config.yaml
n_layer: 11
d_model: 384
n_experts: 16
experts_per_token: 2
d_expert: 160
d_shared_expert: 0
activation: "relu"
moe_layers: [0, 1, 2, 3, 4, 5, 6, 7, 8, 9, 10]
router_score: "softmax"
normalize_top_k: true
routed_scale: 1.0
balance_loss: 0.00165
balance_bias: true
router_noise: 0.1
router_bias: true
init_std_router: 0.0114
lr_router: 0.000507
n_head: 6
n_kv_head: 6
head_dim: 64
vocab_size: 10209
norm: "layernorm"
norm_place: "pre"
norm_eps: 1e-05
positions: "learned"
qk_norm: false
attn_scale: 0.125
tie_embeddings: true
parallel_block: false
init: "normal"
init_std_qkv: 0.0227
init_std_o: 0.00484
init_std_up: 0.0227
init_std_down: 0.00484
optimizer: "adam_variant"
lr: 0.000701
beta1: 0.9
beta2: 0.95
weight_decay: 0.19
lr_head: 0.00699
grad_clip: 1.0
warmup_steps: 296
schedule: "wsd"
decay_fraction: 0.298
decay_shape: "linear"
final_lr_fraction: 0.05
batch_tokens: 32768
seq_len: 512
doc_mask: true
train_tokens: 280800000
steps: 8570
dataset: "wikipedia_en"
Below are experts of layer 4 (counted from 0) of a mixture-of-experts language model. Rows are named router (the router's row for the expert), up (a neuron's input weights, with its number), down (a neuron's output weights, with its number) and show model dimensions 288-383. Each number is 500 + 25 x the weight over its row's rms, rounded and kept within 0 to 999. Numbers have three digits each.
After each expert's rows: "mostly gets" lists some tokens that are sent to it at least half of the time. This comes from a sample of Wikipedia text that the model never trained on.

# expert 0
router:491490542512510487495510558446486485498480502483481496493484493519530455495533476450502537496517478480480484498488527514505541482491497506470509502495526499519479517536487494458482509506482500550525486482521528530515490513506482536525482460472514508510563507469487488502523485517491506476
up0:487499518477499487501509503460505531524576523481525500512449494527464508469486504476487486517471512515530493518515477453511524493512539477511504540492462506534489466499467450556498453506514500464483526488479452516485495499515492483532537507475508493480496506422480503513515550544492561524
down0:502476499519482545487541504525549541535524487473533502453497504502511491483501494505441500518520488492494496501484463484476463544502500506508520490499508497521522474530482513517514499502476475506493458471485487548498540503512472478471487500525474488455504460513516520545485523532499504462
up1:520497481519512457499505503501464525514449470490501483443451523519479512541491495530491527512458508495512497530536505447503484502490497481473509537488490474490484485472503520492517497447542518508497480454520514481511519501547511503535483476578516486461489510459537501529466520504477515495
down1:502464499502494504460523496516508467484514519446541464528563492488515482477508494522481486453471506496522492520488463490473498467550467558512496471469510495462493532531525531518475534472541484518485505462516494489506517493456478505485493508507519530507461488565524490443502505484488473495
up2:430458471486470474508488466514492485519512539512469546496530514523499518520514550511500481516499518512501509515453501505498483465500504521498484508467505522496496495523495527547477477514498483496453528507503548470491469497502512492489502508506477489504536537490530471447516480533505521499
down2:526458470532437469488506456443482544490486541466475482513494527508502514482514509503484516514492491512515515516478545487508468514533557501537502512505512499485500488523517488522503494523489492502536498533538486452522492558494466487491526520495525522509496482509511502433496457512480475491
up3:513481484572511487500471531492512492500527500464502511514516503535473511495490475458541534493486473476526521503525508519466525494500492493530498526477521499437544428534510515506537489511513481501471531494530524471539454472517491506493456495505534507510487494496502508517535488550504511474
down3:485507478529437514507520511503487499436483491481495479495503486485499489510530502499533505483530519517518508507503513501448476484445500516510512501492560515463520483476489486511525537541486498537509494458506470460516497523506494528478548540494492496488473476554493506514489481498488478536
up4:552518525483449494505466496525531483438487482437534494528539481483537511500478532485482515456471469456493516536457477484486476487483474506528500467519506511514476493533505482499485480521479505479512490491506529475524491503478535532510516524502482534507475498560506489537518517459521516495
down4:516486513513533518503491496504517510464509504510490471519490512496530495469491480465500491506538516481481527491473478522500472496521510491505501457475466503508505512495501500534512470492485534490454505491556531492494544500446498488482504484454499488487532546498503523483511485505494477473
mostly gets: "age", "ations", "ts", "ics", "ings", "les"

# expert 6
router:520544514509536513506516487526498500497497521520504525490529489494505445538474464494451487527520527497530503508561491480522433464527497523510491547510488511530486500495503533528510554463488489506485501508511489436505495521535505490554477493537466524495513481483473515501489455490475537520
up0:475482539493452445462503493486469480493532495491484468481476513527511526505471506528491500457496483509507477515496488483520526503551500531459518515463527477505526523511471471495492487452477493529467501516487487473496475510485478476533495492484508518497498486531476452476507557506448522434
down0:499496544517515486493453527533481476463480517486471550509548468499470474554496496498499514482511518501515509502487493513477481550535540458500491491477507490488458505488525484476479490531505492489491488550496486524503488493518480452488490483472493486504483480517507499486508467529522497458
up1:490425495518426474491536507498472504525505502462445505492496497526530531518491486509486492504511481554522542539511538463471474521443496457524513501453456504504480493479478512550529520490524537501512509462507516506561482520496564493511489513508517502506482510467503480540493512525482506510
down1:474488485535503484502426525473484502487483505524529485502521492506540481462491481532510508507479518492514460493484425493525484511593494497478495505481527503468469549465513484477513510469510509480546519505467499486554464516506517481485517484484530467511510504495469495508484508470520518522
up2:469503490510471492482432447490490520530505468465523495511520489464480526492499535511512498503520464460488505517537479545470531529529505519497520492481487485522525449514460522487456486463471503504491518522496518507511453485473472529513513517467507470534472518495469461486499490527510488507
down2:504479511495482452505491482486493478507531514527507497482508508506495502533464497475541531516543511484475577504513517497536452520456518471527507506533498514477484539522491447494491479517539497495498522506467494488532464514513496541493497497522479543525463464516514530507482506488497532483
up3:452463514510454500508544516519516474515503574479466502530470509533502492493516490434486466452498477483506510502514486486513509460493497491454490514452466505513454522509460501512521503508494528520516503522510510496505436489484476501527478555503493487475491491489497484518517488484426517491
down3:518507509483516499489439530528473485475526517463502485503537466503466529513539491481490470502488487485511470499519499505493448502488528539517502438482491497505501482484510468496491459447450517476500488489475538492491461469556503503503512498543466461519472454445493512479484484473529499455
up4:488444510524475469483522536484497525491471508500468521477469536490498498519502475516502515523522506554532517514511508510525490499492503516509484556474488508501472471463501475516486502489467524526486510494496530477507483513503546471559461541492469517497521498487472474528476493469411530492
down4:529481479467535445494470487503507460483520490520540531484532502494488522492545505499543492486485475460449520502486501463461519514540491473526501445519481497498466517508454512511483465494530493505488481519443484516486538489505511526504490524460517511479506477509490501468532473495508494530
mostly gets: " |", " |  |", "===", "==", ") |", " |  |  |"

# expert 10
router:490459480463501470484453496485485476528461478516504486496522533488483476484505491467517480551459503499503499507507504484467543509479514472452509493477501516498545495491521486502476516535500517477505452458508497455494502516537491484480486508502483500504519522519520516501463494513493500520
up0:487483549523500514470482500493520521544481537458510482536504505510505514503505505474446515474554474441482503486495433537513514547513497456477520473507494489499479502499504509509499509516524472508509479508508507564458511511483522474507507544517496498483481492531514509530511515513507518491
down0:459532524489527490494570497518511498447488543465497506512510493497507500546494496474482527529540514485482536484535398493515501510529503499537492499535499490520466471478497487497532522488491510517486499549523483488526481501502460544481494525489527491506509496463524500533480573513475542471
up1:509528525496527514482507496491477510479539493462495536483515505479477550554485530475493522496516529500521515483538503491493470461490505458558522454551522490494517447515524521569515491506520469499490512480509528533432478514529528458500496490476511512490492510527539511505496467524481492487
down1:491517534532486492500530495522531514518574483490553511518485516502502506486533501535569532485515477500492501497513532528505479496505523523493492520499486500489508465524509516479509495537533490507468531514497493496517507523488472509472492507558518501474511476492499471466578519503526510511
up2:497471492463515533534515519507552494496558499487499536505554491504445494547487519479496537496570504529532535512476520477498456500479484506497518510504494504506499532472508511502486483514534506540502492503483483484544498474496484510494460492510497479529456488490481487511480489529523499516
down2:487535542509505521490552485514509533514516532457426471443481496503471509476509508486505545513492499478537541501474482503587502482492480471485499534501442493509514510472511554508502571483532482491514489501480512471490449470475471429513488494508541503482496477495530495489540467488514530513
up3:493527469502474483473494502540500529504501505480515464517517490478481503467517548483490503523505483505472487519506491492520479500526525496496480476511465512485530521513523492453557454488524513504441526550524529500516509502486518490464490497469532466507527486463503495491473545519499532513
down3:509483541507524450481463512542447516488539505518476503477472504523490484531527487503515506498496463522488497485519505501477455497463476485471490498499535497472472496555532504511517540465502498491481454474528422507433501527441494423486518531470487497503486449500526515495488442549518497507
up4:510505492502516495452520447519526474500474530522476539495500480522498563515481523495474465518493439505487537496511462503530471489516447494503507519470493534488499476496477539472524498489445501528506493495472510497490504482518546496536508523507483486518490493488509472544519516549489542454
down4:505508468510487514498514463531516529491512502489538507515511471502501503447485504515500473527500498449491526461459477519483477485499533554505478502509505500560483523484530494521495448494503484507503464529512510489536434494473504496521506518499493485506471513495492519537459498469480490555
mostly gets: "0", "00", "3", "50", "6", "37"

# expert 9
router:475449474506515494491560493548474485545485483540515507526487527509451499527485502523511503515514518465529463501499519564470494537469478519507501492499443476477520456501464496489512512511479532495487520505521480504479509469537505468499554515564489484491474494496482512511524518496556527490
up0:530507549499482528497467500486541514495520539479476483494530527489481522484460511511533498495511485500497516503490478496477524493508508502494494496513497519473510515554504497488482506472480494488494500509502517527507500462494541488465517499430524508530471515504481551528507530546497514501
down0:488487516492534489505561535484519496477523481514514441484497482475523481507516513488482481487490430525494527501469566512504506510492497505518506413512521502496455529494458525527514472535488472542573511479495500517506500531468461487492512514483527432534519492529468501484452462486477474501
up1:464538465478507521486448494471504476525511493415502498516521541540458531497481462484502544464513481498496556528538457523516522472509520450510525476486550477494521481494534527550561487513465466554552486528531515509487510458499471481560493481505532516506505512456494488556524461526533480474
down1:538509551492546540497489501448458555475502483511517537527508503492496475480510534494491477507522532489510542514528537497494496513456532527506502466509474497515507501537538475525507487468507468510499517484475486453515520510472504517506478462512469501512508514461534518551509492476504518520
up2:533555519469444498500515485484487495516505527507522532456501543512553510516485448449459524460466552518490501493526508501478485494485505492496512467519481478540536523488519520531499493507463525522460548518492501484474474491510545506472489491492543503485484506485494474500504516492527478503
down2:509533486486468512498505522520507501494536471515537465596459505503473459516474507481534478503504482469502522506481495511498502489472499465496511503459519492476473476485521521505494513485495483523519478471477473547513523510504462487466480502511488543487481496509516514510520515491546562510
up3:487491484482480494523468506458506528512524496493531477504486492477523519477509555482511539479488467491502477537497491535507477540461504448482506463467525510474492523494557489504479482452521507535507513467508520477533517500446490507512499502503526541497503566509483507559516469492503461483
down3:497456483481500454514534464483439530493521486523520513519512519511498509501507571509483467492515527502514537491475504525498444536517557513489496521487466493489494522514523501526501477488493521495544490527511480483478508485481513489481521438515484513531492481470528489489533542500531512474
up4:509512452505473509505485497444529487527500510462511443536453480487507514497489476467500510510524470487516525516547458515511483459512510459515550450497527505507524507517549522528572530513440482505464518519525507476509545461494513496562489479495509481527488502490507479549511487531490514492
down4:548513517496495543498491523486458531555505456459499494496485510496504483513487498508475507544510495496504520514505540517486508473492537524509506511504485502506517505539527477551496483500508488490496514483501500483548488516450518463528478469499497483470500514479564522539501484490533448446
mostly gets: " of the", " and", " of", ",", " or", "s,"

# expert 2
router:488510495457495472499514442518481483475466493486479548473468502499508525518472530517481500514515549521484514495539470477540535494475542473547496483454494489489519548538524494480510547464527488458556470515517515516511535474525504508485512459479513491476499548531512492481506489502510506521
up0:517510515478492531515495478503553488503495533503473463518502495526483472476503500494504451495428485497487489509471469514480469516522474521502501511521498511502533505519482476510454493455504501541488536537455509548480514518497492506551532520530489444503456525495459500533513506519462547509
down0:473521511519490507496488518493510475507520522475504469474536480504466464485509475488474524526527515555494490518505527483481532519459516484496502487515526503518498478452500572487523579497490488503467488505504494483510526527480473491479464511515540496491522450459518494501475501504472548522
up1:502498484447511487501457543523468510469525495514493503476513528507498509543484513515514516515493504588503448515466482492496517487547495496489495502484513494499494481472513504491481490473516517512501517452534513484505500526529508426474458521479477465480519464473526513511523509546456466495
down1:475487532479484518495520453519497540512486497481458531435523502503513558461506508480466479486454484498551458491489533543506477465480511490503504487427482504496553456463544497465534505474457491516506516495496491491501524439518488518466525505514457474487496548512554511576463553540538487479
up2:503520500498487497525489511493512454491536506525483496455507522488494494493515505476459474543482467492465489469506519500441514492472516440503496481528491507468504489498531493486486447503430484489481494463527538521494466505514504532554513495471513424465485503494505524502490491511529497435
down2:531492487501491474523480543463517530496522473492525476516493475504492524497468487497494502501491497497485498512488530466492509496477473491459507448505536512514505514502498486468508478475509532531508490490438519509515503494480470536482516506485506462508508523520450510464486513521533520477
up3:475458529505529528497490499466481465549507492505494473511492557461444493524467487532500509488471513483516513486478492516489495515508539491458517505495526503467531518519520508510504473492471530529508496460515526495481509515498515505528478484483523511500488517484490459499546505503506530441
down3:496484509535470531493488497495489450487539483510538489493499505498497505496495489548511542484523485516517495520500517530451548555487462543510504501464453507484546512549470558466516485475490492490434514480514473448524485517475448518508504487512499517512495496520440517487539504494513534492
up4:498496454506537530471460532474544486507511471525464499491534495507494562525467492494524467461513522512498508496502485514492519522538498466456511443480541469498496488486466495562484511537509495568473549506505458504577522471487484495521483504465533504541506479523529487477474467486523462490
down4:499517461519509471491509509494525529519506510498542547520496482489525518519511476475490488456452496470481523486476537506483471494515470518483500490467514502470493480490486491542521442495561520531483454484467512545545478422480507505474458528432518512518511526519477525497478504504505487530
mostly gets: ".", " that", " =", ", and", "s.", ")."

# expert 11
router:478533459496458536497514517519462504499512484457498486476551488495475453503469523473483458539423497562511535492479485501546509500525523531511505511516508503495456524500482508487516498520523523476522472531465495484507476466496523481515499491493545484520508493472530488473508537513510529498
up0:505462449469446479512491535507495531490513490477505502483430508519517481539472461506513557527522510514558471507495513475483520492487474520450530506484483499473487504496516463460469513494505514490518466526540551474482508499483527500493483467491528493537524502529515457492537556472485527502
down0:519509485573477494496515461504515481521492512490514483508441543506485480514501546521493455446491480494496504502493465471469489489549491471510507484464446496506505492484495517486489478495488505538489507523514497440503489474444562506507521508506505470467482525470492501510491509505499538480
up1:507528555468503533476495482486474524544494532509475478434510520498526519474470495501505478558511486509475495553506492466541506493484539489483499502483535522497495462471443498491473463507509532493460484493476459494487484546543486536479488478471544522537528533513484454511498511482491493459
down1:482520503483495521504502486495483468490494491450529459490472456492482466486507515515533512488474492478511527516496488524457515457543520459524520508491520499527450522498527499513485495492478474493509540512501483488471453485519519519513484488483489481508515469530542508502471494510484449549
up2:452481490487521527493491522493490482474477540492458526480513529502517516485536533463507532523497523532509497501477488536451486495525483509547506468480512499458494486511490521520507525527487506469526507515499482509439453530543488499495488524500507500483462528510482499486468507517528522474
down2:521485483520479463490517477490515496488527494464508489445475522502518497486463495490510503468536503525521497491498515479500495515464497488475512546548465497487581502499449506511478493489526522485539477487521498458483508481483461496496487517530477527502478508470425526495533512492535476505
up3:463482531511471504503525500495474502490517513464537462451490488515449509465523510520535531491505469534512520502523516541443501503495492505508513441466477483484525507482457488470532448507522456498537471500576515501504491513502549540468508489517450459517481507479505478498499507494488491459
down3:507483463507505512506545461485508484507454479501503505511496499490503512470502494500432501550503499515500511496518508538505465499475522481513497516503451494481495466540492498502537502487536522479513496463492509520568501480454543485464489508484480441481478502512494517471514488493504511508
up4:517421509507516491495491547489490468497480491501511511472522543479510513480467505458480498503578485528509469500502495499504492463486487470498522522495488523514482496484513530499532496523473530500513475500475506494499555432488530533499513488537468463518508481482465507539525517501473481458
down4:496473503469492498486466478504502506468504491471486505537460489506486502495519487543508545507497513510494455502461505491454518492499547522493507515519577496524486472601518483510486452497532477530525486462475501493476454513504490496462479488482522489523518518503528482461490478486476513442
mostly gets: " two", " one", " new", " three", " first", " four"

# expert 12
router:505502482484479492511494484500526518479506504504485490500475512502499501501482490457527483506519498510494548511449472450471494466513501510515486463529512502509480509498496471486484471516535484532479511482537475502504485531470489460495523517480466480484462527513494497469483483499518486496
up0:514486464525451456513511498511532514489505531492499508470495507514493485534493510509497512532480510478511482484510476492468512511487482494545489508473530517549521492493515466465468460467468494514484455471518529491500495509510472507486562530484500496489512501489486543475482500532447526532
down0:504488512532547493518492509493545477502502481509530465516500512514493509507444498496523479472494475433554517488483504528484495504485506497492502527480467503494485477491504478493502519548558490511479490481463482463492480530511512470561497473495507531546491510511534535514485543486499498505
up1:515491489517486454485457480496525479460477505495539497491471517543501515512483515488479491528485466489482550508474475485476513481507455516488511497471487483487533475490463507477507499503509543518510509525506497478521475458493474552546533522506524471497499467512501535498530496501482500512
down1:505525509504507529517482484500560485495566492496530487524506498503529533520511548497507494522442528503484496508502468485484488461559477473502517511505519503475430534499509510511481490487535506517544523520466477498479497546504527510507455490508525476519499516461530500483513539512475486526
up2:476505525500496497523462488501498494490489494470518473503479512469531560518475462484499496478467483526487529493508494507529517452463449506525509505513498525489448521491502508485508551500472517509521535495525524449507559491532503524539504519518460519502496465499492513501502464475471569515
down2:465499540489492493489482491509493466501512527530498469499540504481509495475497528493491532499477486510480521488547462462510470544511526499496513489494496505509537509470530519501440448522489505473519524524532507446482537503453479493495464517511473516499522485541482461504462520492511481499
up3:497525481492491505480476475503471463449492502477522482520468516466499524531438511556489526529489548497543456511515485494489530531527547503496517459489505507513490485548484495489500462467535468485526494502506482500487475466511504531484492441489501502557549523498512570533514489491473483463
down3:512524508482505484508500485471527503540491484473479482519501499506547503477554506518521516504524462481507486475527495520487486466474530573464524497482482495520484501548504488489499503524498462508498478495482516425504525543497551502481518475504493499499518502509489495548474541511490510502
up4:474486508526507465474510463516515533462468509497450467465506532507543521472499502485502487527517502473482472495485471489476503532545519503472521504489485530496525487497471462499487502482543461480517485497494482518518486501508502479508521508507483498504490528502501496459499478536472480507
down4:527489502457517515509477531438466511473521534506456520484526525494506459477546496533540467502478534491502513505541472516464506498465515527480470499518509494502472498502512494544507512496545501527498504500466499480504532519520489443461515504498506480486495507467436470517472504503514468470
mostly gets: " un", " re", " Th", " con", " sh", " fl"

# expert 5
router:484480503531473518501533523508529538497514508496496491501487486501449572453499495519489503513519535467503491513500531507485482567489439497483498476484530506505507501479495482510481453521454492497477493454497462504489488508440510527503512501494481509502489486483520522487500462497491514490
up0:498467445443488489494518511491525513524482472489438454504519492484494510496540510505454482544509510505533470500486511509460508520519503550479507529456495488459505520469522508524488523490459514506470473551492509550467450480503437515542504510494539538505500510461491513489496514462510548534
down0:545496453507499558507541498578504504484523558507505479517488500502501474571510448488539514517543506488534498496488479503499469491455516505503494508525461488507522498508480564491468480500517520545550473487468521486503510481492485502511556479476523488485488473472518480486501509481499536512
up1:555493493504481476498507523500499492417501488458505514502459474497519473510447464483506525507512456513515495505487483481471506498483466505512479481501480511509481509488476533487521499484490472537505516527539535491540478518543515494487539498553498450507514478495503493538545510494494508496
down1:489498488526509475497500484514529482482525497542506464509501493478484531484552493533510467499483516546481531506490525497500469495508455478489504512520501512491529501518567517503465484527523513509466504463527545482487514491515533467483482494518509440517464514495495555476484528515483484538
up2:467526505502466482476468460524491504498485497457483546493489531469502493525501465497538562494516507476488520481484472520536523506514483520495490515521532508510440462482473537497492485509513539484480510492473501557531493489514525450482479545546504544493507475451539480503494524523512516561
down2:489499515490526476515489499472523522484481525479480481497487518486479478511500552494496483487487486519492525499479489457482550447479515511516493481476483486532537479496495453506508502472503485463451479482541486479487497509511534519480489535469499477468462533511544466461469501491509479482
up3:475531512478494465492505490491504498458520506500519510501525543522440479505538491463520537483509530490542508533532499491504537517499482494537493532489530485477530502479523540544492480520506466488510489480465499477483501489484543521476506511507490515505501457518529497491487535497476543517
down3:517502502502494464499506468527528499519504496525495478536490524502505545480505514513546480480493497440509497493511496522468502533527482527479512452517405505503523511525514495474449532460501507467498528498515491500507512485486480443473484499465526467489453539514484472460521514498502503502
up4:541508518467482467510507458538522450457454501499519495489479527481495503505474488508536477474490491485469518501473484501472492501571453476478478536545484513501490489477445529438544500482508504551517520489461499477506467490505548502518468520502491486498495530515501512512560483481488515484
down4:516511482475519453494505467485488527543509524498459523497514509501483497530518490540508478478484524519506523505491497526510477452481495460497515510490478496491502493496490507545525520517518524489520529505515482508499457499470485533444495526489511484505503508460489494508523519512481490504
mostly gets: "ic", "oc", "ric", "ut", "ect", "st"

# expert 13
router:473525502453518542504519515499535491462504485521504454475495482499536526455526559497516497511471462485506470508495486501492512476479480495524498478525527501489475495490502505507487487476469512499472494515435522518490508447514518527503510498506507529518546492487476531569474559454488467478
up0:500470463453480488478510499526524499506477488446490508536513508493527507519541504501475518521476476508454497515503507496524528493499456469486522466489493493472493494484469516519502500520463544528487467495467501470525476496492502487491509495475511493533509507467506479530493522507492506475
down0:498481518500513467504495495497497497485494491478532508519526535501443509539477514526441505473482510533505531503482524497494481472510534492513490507508453499490471525539482500520473493540502500504535511515541510482483473505494480491508524503522497464488453501490484485502520474508534475502
up1:454557456502495480481506471466493514547538470500511470486487501495502493486501533464526501536485478465475498489505488507502531507519443509483505428520509506458506501521540484465499514484513526498504522499485454478527495444476510529545510516504485500482519498461492475523500476518490547466
down1:470530462491497531512478469473519467478500485511478478481464482528544556470476496473506514498493503487539529529477504461461501506490474505528503513496479529499469497464517499525506498486529516482546520541512527486545522463483529507468495527496530537473513485498502515466465513500465506494
up2:494490531489454486491491464496489505490476529495461525469493531495499504504480494501515515480447525497520534530511454506485521462536494489477524471499458511489528534508512491521487468505506516506504498499535514500507471507513520492527468532514435483507478534531542489482521461531471511501
down2:560525499481477501486521484507491487492521520434490529504524451515497501501509542489510508536520531506474523464512496505478502502507503477506491478517509517497477546461498495500504484488468512487530480482501514491553483497512492510527516515472498528462464511509495494515532513489514509465
up3:482477476488521518494502478512485507466484543494520525472486506496508483490488508465504522499498492500524483504524468516513558563491485531478514535490494514464537462533504502500521519492492538478493493498480495542476481509480514563515474489494532518484543492463507516508542489511434487482
down3:493477480492532522492536549506568512475488498504455451488520536489485552479525508505543496505521527468469500508488488510501491506495493543527509472491461496499552516502533507462491518501433536560495487505510536471493470443557482516528509520539504470496490502494480521549450557512464464500
up4:511498482497474468513486504568502545487494525514505507465463525521472497544463470495498515513469516506484497497461491471481520454474504515523483514497507491522523464510521472522525529485525470519539473503496547486521507475512511504467439526461462517498547515455517481505513489536470497505
down4:520461512484532507491481510491514524494516523489486496476483456495487528458530540541512554495480494484534493474501462511481495523519497520493500513472473487486514552480547524506520482473515546473481523510510493465475516516503464507506492490489491449490485539477481470496457494505507462466
mostly gets: "′", "°N ", "″N ", " / (", "- •", "- Coordinates: "

# expert 3
router:480521483533521508523509493518493520485548509482517474551530492488486492522500462505472548465510470523501498507524458490505564444529498496468499474479512500481518470520494506477467516511488507493498524526508528507506515495488488480483461486521520518507518478514483491523516477465507494462
up0:520484511513538493493463476475493488524496536503484522472457526509516513514499493491496524512535483496452560500491506500569494502464458510524475508481536498525496517488481470465481507515451528505492483488492496493515498503505537529497561512473496470491477472513533517509502550499484501530
down0:551492513510496458495471507504483472475517523503507510461490535509513515525505500493485484524482501547499498488477543439489497523530488457490512466482482493491487539506484511524507501519579538494482507522499491477530469478577497492497470518508487511513524523501515503521494512473484505545
up1:531497499493515484494539515550479449516512547453470481477509517496523530470496487472518460540500493488474500487476512528517508437516512498495481506540490501478533494464499528473527470508494552505490490505466486482524489465433538497497474481512457502502520550490481507467529465494453530459
down1:475470541481522515477515488468518505504507507480499526508544495509520517530513503467516489496472475488515495494485473494495526471462495510478490509464534492548513520520549487514548525505519495529491492500528528459497529510550541557505443555495508499525504484503504515501495527526479535478
up2:515528501507536454498449478521497532477475506491482502494509485460505525540524513530458494483548481488478503517461509547488480484501495539546520478515551513492490497498465511451515518516517467544515535522520492498526527480506481558493501507443540473527524441455517489516503507494507523447
down2:460491495495479448480511485488490519520492491508539556496485513516484469510501488538435509533482458529520527475476526516522530495485487481516488538478486460491503502499497495494485528515497501480522492530518485529506537521500525527513497487484484527475534506510472478549510512515483552512
up3:520475470489518465498446456474512494548494497486517547518505496459493518513517511487526520459511518508525511530529486534478473514458473515514532443523512511539476486493530507531495486479448525522506492490497514473502488466520480501524485494467496455551503521484586482462522497546491502501
down3:536508546478468482489539511486504523470498486533515478468504510500455486524539517510489474491491515480541523496509494455492531512505518493530512461479477504469540500481454460520502486477482444468481489515456469515519481483510498529514453497469522521511483483478514494492488511515482497513
up4:495501483460501469495504494466517547480478476503516454483498490517488515489500538522525503481504472512474461526551496525491480511456463501490480478499468508513484487515505467504469489472513542517470520469531529476479501524508542487491478518468534501517519513507511501528490506514520510450
down4:507530498463477471487480429500491484510443505432541511523494461492503501489500520489491549513494531473517556495495544524514491481460521488477502518480490500480507491491526464471500538502448514507522498481476503524542476528511480494487522500516499481503503507489501505478485522496488488508
mostly gets: " | ", "| ", ", ", " ", ") | ", " in "

# expert 8
router:528500429522525489497483492479499447494530507473495474504496489501498570525482502528517488518465530509518525496477477478511462496544525502512507516531479491536467507485503539500517472485539485501458526531517507473476474497552472485481447502484524464482508511538523484460478537525484496506
up0:462506492462533497457501477510487489466506498470456508495513514528503453539472497524505517520522496459485485504510482501455512527492518488526513509516466475506483460467519455502519488488452517515553488484521491501514483482519468510474498510502457502487517488480532487521511507519515497486
down0:501512475506497558515497504551489501491521489492492492508559507495505470455508476501495461550474491520517500495481507544516516503514531436497501487468513500506509534518485468536462520522491449515474500482490538470495525476482529545558513485524515497462496481478468542469518526474544482494
up1:468485527481488455483506473474508505436483513515492525480453515527521496471517502448498490485504508564518507508460494470483494475496497499495490513512469474498506476474555498498486498491496557476484459487474519460531491474478502496487520537522560475509500517532523481511504479506491482476
down1:516480518546516503490512519481480515503491472502506531483500449488496524455492528538477521540498478485489505503507510538516494489479541523518498525496487498479499534491530525533494510489435491437523485500533501496519502503493496509504499447543546513509496473489510528463518477508487536434
up2:449476482493460444506470460512473519503462488462481497510521498509496484463510543496521524523474481530499512519479453444452510499533497525506484470502478524471501497455525489514497456477509445518544489498506489494526505497486466473495493497549508521513519523472482482516478501476520490510
down2:543480514506472467493515472520484462419470518498492500470525488490480506524526520486490504501447474529462487501521494494528503469474516467547497540514497503442554509471484490502468493480500499475541512542514483496575463516511490525485504454527482498514489495504516519541524492487507540476
up3:458518523501501490517495494518448525504483531533478472481508512499498478483472533515470480514519542487535471460521545474441513463516501526530521481464462498460546490525530489546487493516468492465534431491495530527558505514488534524499509526516493476509512522482516479478527495510513503486
down3:480467506517560465490460482524524494526526468492526471510496513514486484510508492528504497487455488472513549487491496533539481462478502477517488487465514494514528509581557480468535546517469527473495475556505494490477499493466434510489523506498487540514486517497450520502511470497491527501
up4:504494507465481472467509511491443496493469477509515466495492512501489484536507513462531507519499520494504513514547510446483519467487465476515534504478501484476507473490507523517510502413506471498551485479548495507530493530484486519507514476490542516504524521473531485512514495538492522485
down4:506524503513519551469496535488509516515462495466523512504483497505465516508505481517489474464542532490466534510530501493506477509491511479496494557527458500506487551532495492506505491495554509490538484526486537529471513473505484519510507509508510517498506539491477525509475506510490500522
mostly gets: "\n\n", " H", " \"", "B", " L", "M"

# expert 15
router:537502538513482491504492517508499539509498478525516511500477503497523489501522482485491501489527483516504525493484513516524478533487509492491484510546505492497475500474486502490511454504509549515511510493548536496519509515498508492511503541511518450507489478482509473499501548522512514508
up0:469528501497498493486453551529461486506448500479482477459470512485542492489534469503481503535451477495499543492537495493504503522514511459491531461510530506518494493484555437489515541488504442514508464455495488548494475510505478495504515531516497526478524503548528526483518493493495518521
down0:478485510508492508501523459480523489470517515462436520487506488512548457493485533519478513516503557493491488490515538517468508514503463523497507515448472505528485539496490511459474470536489484453503476476462487495525485486504494529508506470515513445533509542498501493462512493495521554505
up1:498481529492504466510519476503535530440493531522499521460478525496469537462460480502518511524480485498466509503525490476480485507516502505467489526475516493495525473493486528521473500491493464526512526502491455473479510529432534473501525557488450504536509511573472507516503463489500512511
down1:506518440498517503517499528497499483527551506545505483528502501492491483496497485484494495549488507449535487493530497494518475452497494460502503543518491511498510505522533546503517496434510517501478518506498476521462511495517466504487530530521547480491503482502497469478539479493534475503
up2:483517517510546500464476493482490513520536507488491543505498513491519508487482487450515544459466492513527464497480492494495519518542487484456472514500491529449504522496538519470516473459497518491480495458498468522497520477510550483462489481528521451499491502461494537567493529500510493474
down2:518527500525509503479483510515453462536464475497486509515524499496462461529515516504511468501468485488523501496546510520511485468497486502521513523525518501508460508520474497508479531492464421481519493469501506517504458514498473494513521546514480510520485469521485553491529524473543483510
up3:510501487495486465539495483516479487515498507450528502505473528520496515529514527472490505527498513486489532504491480473455523498527507489507531517470528505527467470459485500522444491502496482509471491494479460495475510456473476479533514514474522528464477525411470488461466530482518521489
down3:531534491529491566493483532520486490515476504467512492534489456506485537500503498466469547541481500478469523503502470438468516491516522489504492486458514497516512540499516470534469524500478531509527476512448501499454543500487548489481486503510508500486458542491517519490475530481494497450
up4:510508480488458473485534487561543509468500495528474477486499495522470488525534526462536496522500555465495531468529479492521531465465489497512480521455481509509544502473536517528481488497534529464523491499491509517485525520506556493523484510454496557491495468522539473532495487480507523474
down4:512496450504483449490523494482523523494557486499523490475521508498546525493502511489506506473519503504459521500525504489454484510560530459514509442479512503474520514447524510525521509505517476495500527494509508522554469526513496526513525572518510485481512515480476513470490471528497483534
mostly gets: "ong", "op", "ard", "ost", "ight", "ear"